Below are experts of layer 8 (counted from 0) of a mixture-of-experts language model. Rows are named router (the router's row for the expert) and show model dimensions 32-63. Each number is 128 + 32 x the weight over its row's rms, rounded and kept within 0 to 255. Numbers have three digits each.
After each expert's rows: a language model's description of what the expert responds to. This comes from a sample of Wikipedia text that the model never trained on.

# expert 13
router:159135097167129119149112211109066137101160111112169099071126145145170132143095101094116100141110
It responds to: Lone capital letters starting a word, often after an opening parenthesis or hyphen, as in (S, (M, G in asteroid designations and tables.

# expert 16
router:138203150106086116142159166146020178131106129096119105097145141102158111156097120139128170141142
It responds to: Speech and decision verbs like said, stated, agreed, the pipes and times in schedule tables, and line breaks in football match reports.

# expert 40
router:141149132136124178149155108127109121113153143135154076090177093101152136167115120081130144145169
It responds to: Starts of team or place names in sports schedule tables after dates and times, such as Haverford, Wyoming, Purdue, Rhode.

# expert 30
router:170195172157129119154074148169108207098165113119160127124142138123126020150156110119131105159101
It responds to: Line breaks, list dashes and the first words of new lines in taxonomy and biography infoboxes, such as Genus of beetles, Species of, It is.

# expert 48
router:164183131109095127113099111090125189064137084129150111070167127118116113165137142137132125128123
It responds to: Past participles and role words in credits, citations and succession boxes, such as directed, edited, performed, Produced, Succeeded, Preceded, followed by by.

# expert 12
router:114147127145126161142134122096086102105170123104141109121175076123176064128106131122100171150071
It responds to: Inner and final pieces of surnames and Latin species names, such as -ović, -ová, -ensis, Mazar-ak-is, brander-iana, and surnames like Singh.

# expert 2
router:168154117152086111138152126125073179135115116124124133080204135154176081184090112107123164148140
It responds to: Nouns about competitions, honours and rankings in sports or music articles, such as season, Award, Cup, championship, Poll, chart.

# expert 44
router:146147128117075139142155182073118159095133087088123103059193119120179115176112148120114149167073
It responds to: Closing pieces of transliterated Slavic or foreign names (-sk, -ets), sentence-final periods, and bytes of Indic, Thai and Hebrew scripts.

# expert 11
router:174152123146145178116102102135084213077126128105134119116165117095125070156116141141120168167131
It responds to: Words inside award category names and song or film titles in lists and tables, such as Best, Outstanding, Supporting, Player of the Year.

# expert 42
router:132124137076114198134086146092060125115117159141132144092123115158106087138112103115140174129161
It responds to: Colons and words that introduce lists, such as include:, Children:, colors:, recorded:, plus slashes in club career stat lines like / (0).

# expert 20
router:182165075133070126140094112083114168089133099089136120116169098112122109138092135140096126136116
It responds to: Column headers and header pipes in election, sports and chart tables, such as Candidate, Votes, Party, Location, plus === heading marks.

# expert 35
router:180207103141161117075141175144150127097125081120120137157154115205165072217094103075092159130135
It responds to: First word-piece of a longer word or name, cut mid-word, such as tim, pal, viol, Rac, Pier, Des.

# expert 47
router:161143118125098124161128132078113125121125132098186132093103117166144124162121099119116081134101
It responds to: Pipe separators and column-header words in tables, election results and taxonomy infoboxes, such as |, %, Votes, Candidate, Phylum:.

# expert 41
router:121122110097148155130143124099140189062138123107104143076150144079104134166136146121065156155107
It responds to: Hyphens, dashes and slashes inside compounds and romanized Asian names, plus pieces of non-English words, such as -p, –, San-en, Seo Youn-Jeong.

# expert 43
router:174135127135096153132130167093084110077142058075152131068144120175130125136112139123116166142109
It responds to: Commas and closing parentheses right after a noun or clause ends, such as history, Union, (2–1), before and, which or who.

# expert 8
router:129149087116112154170135127096106174144165095095172083094168090097163137185158082145127110184104
It responds to: Byte pieces and letters inside non-English words in Japanese, Thai, Hebrew, Cyrillic, Greek or Armenian script, and foreign names in transliteration or pronunciation glosses.

# expert 15
router:142164138114141111153109208141092107146148090103155103136156126099207094205078126182125130146113
It responds to: Conjunctions and sentence-linking words in biographical or historical narrative, e.g. that, where, because, However, and year-commas like "In 2012,".

# expert 9
router:135172154085161169146163188141069194117183064104183074095183092121143101174143083137163145152140
It responds to: Tokens in non-English words and scripts, such as Greek, Japanese, Hebrew and Arabic letters, or Spanish and German title endings (economía, Entwicklung).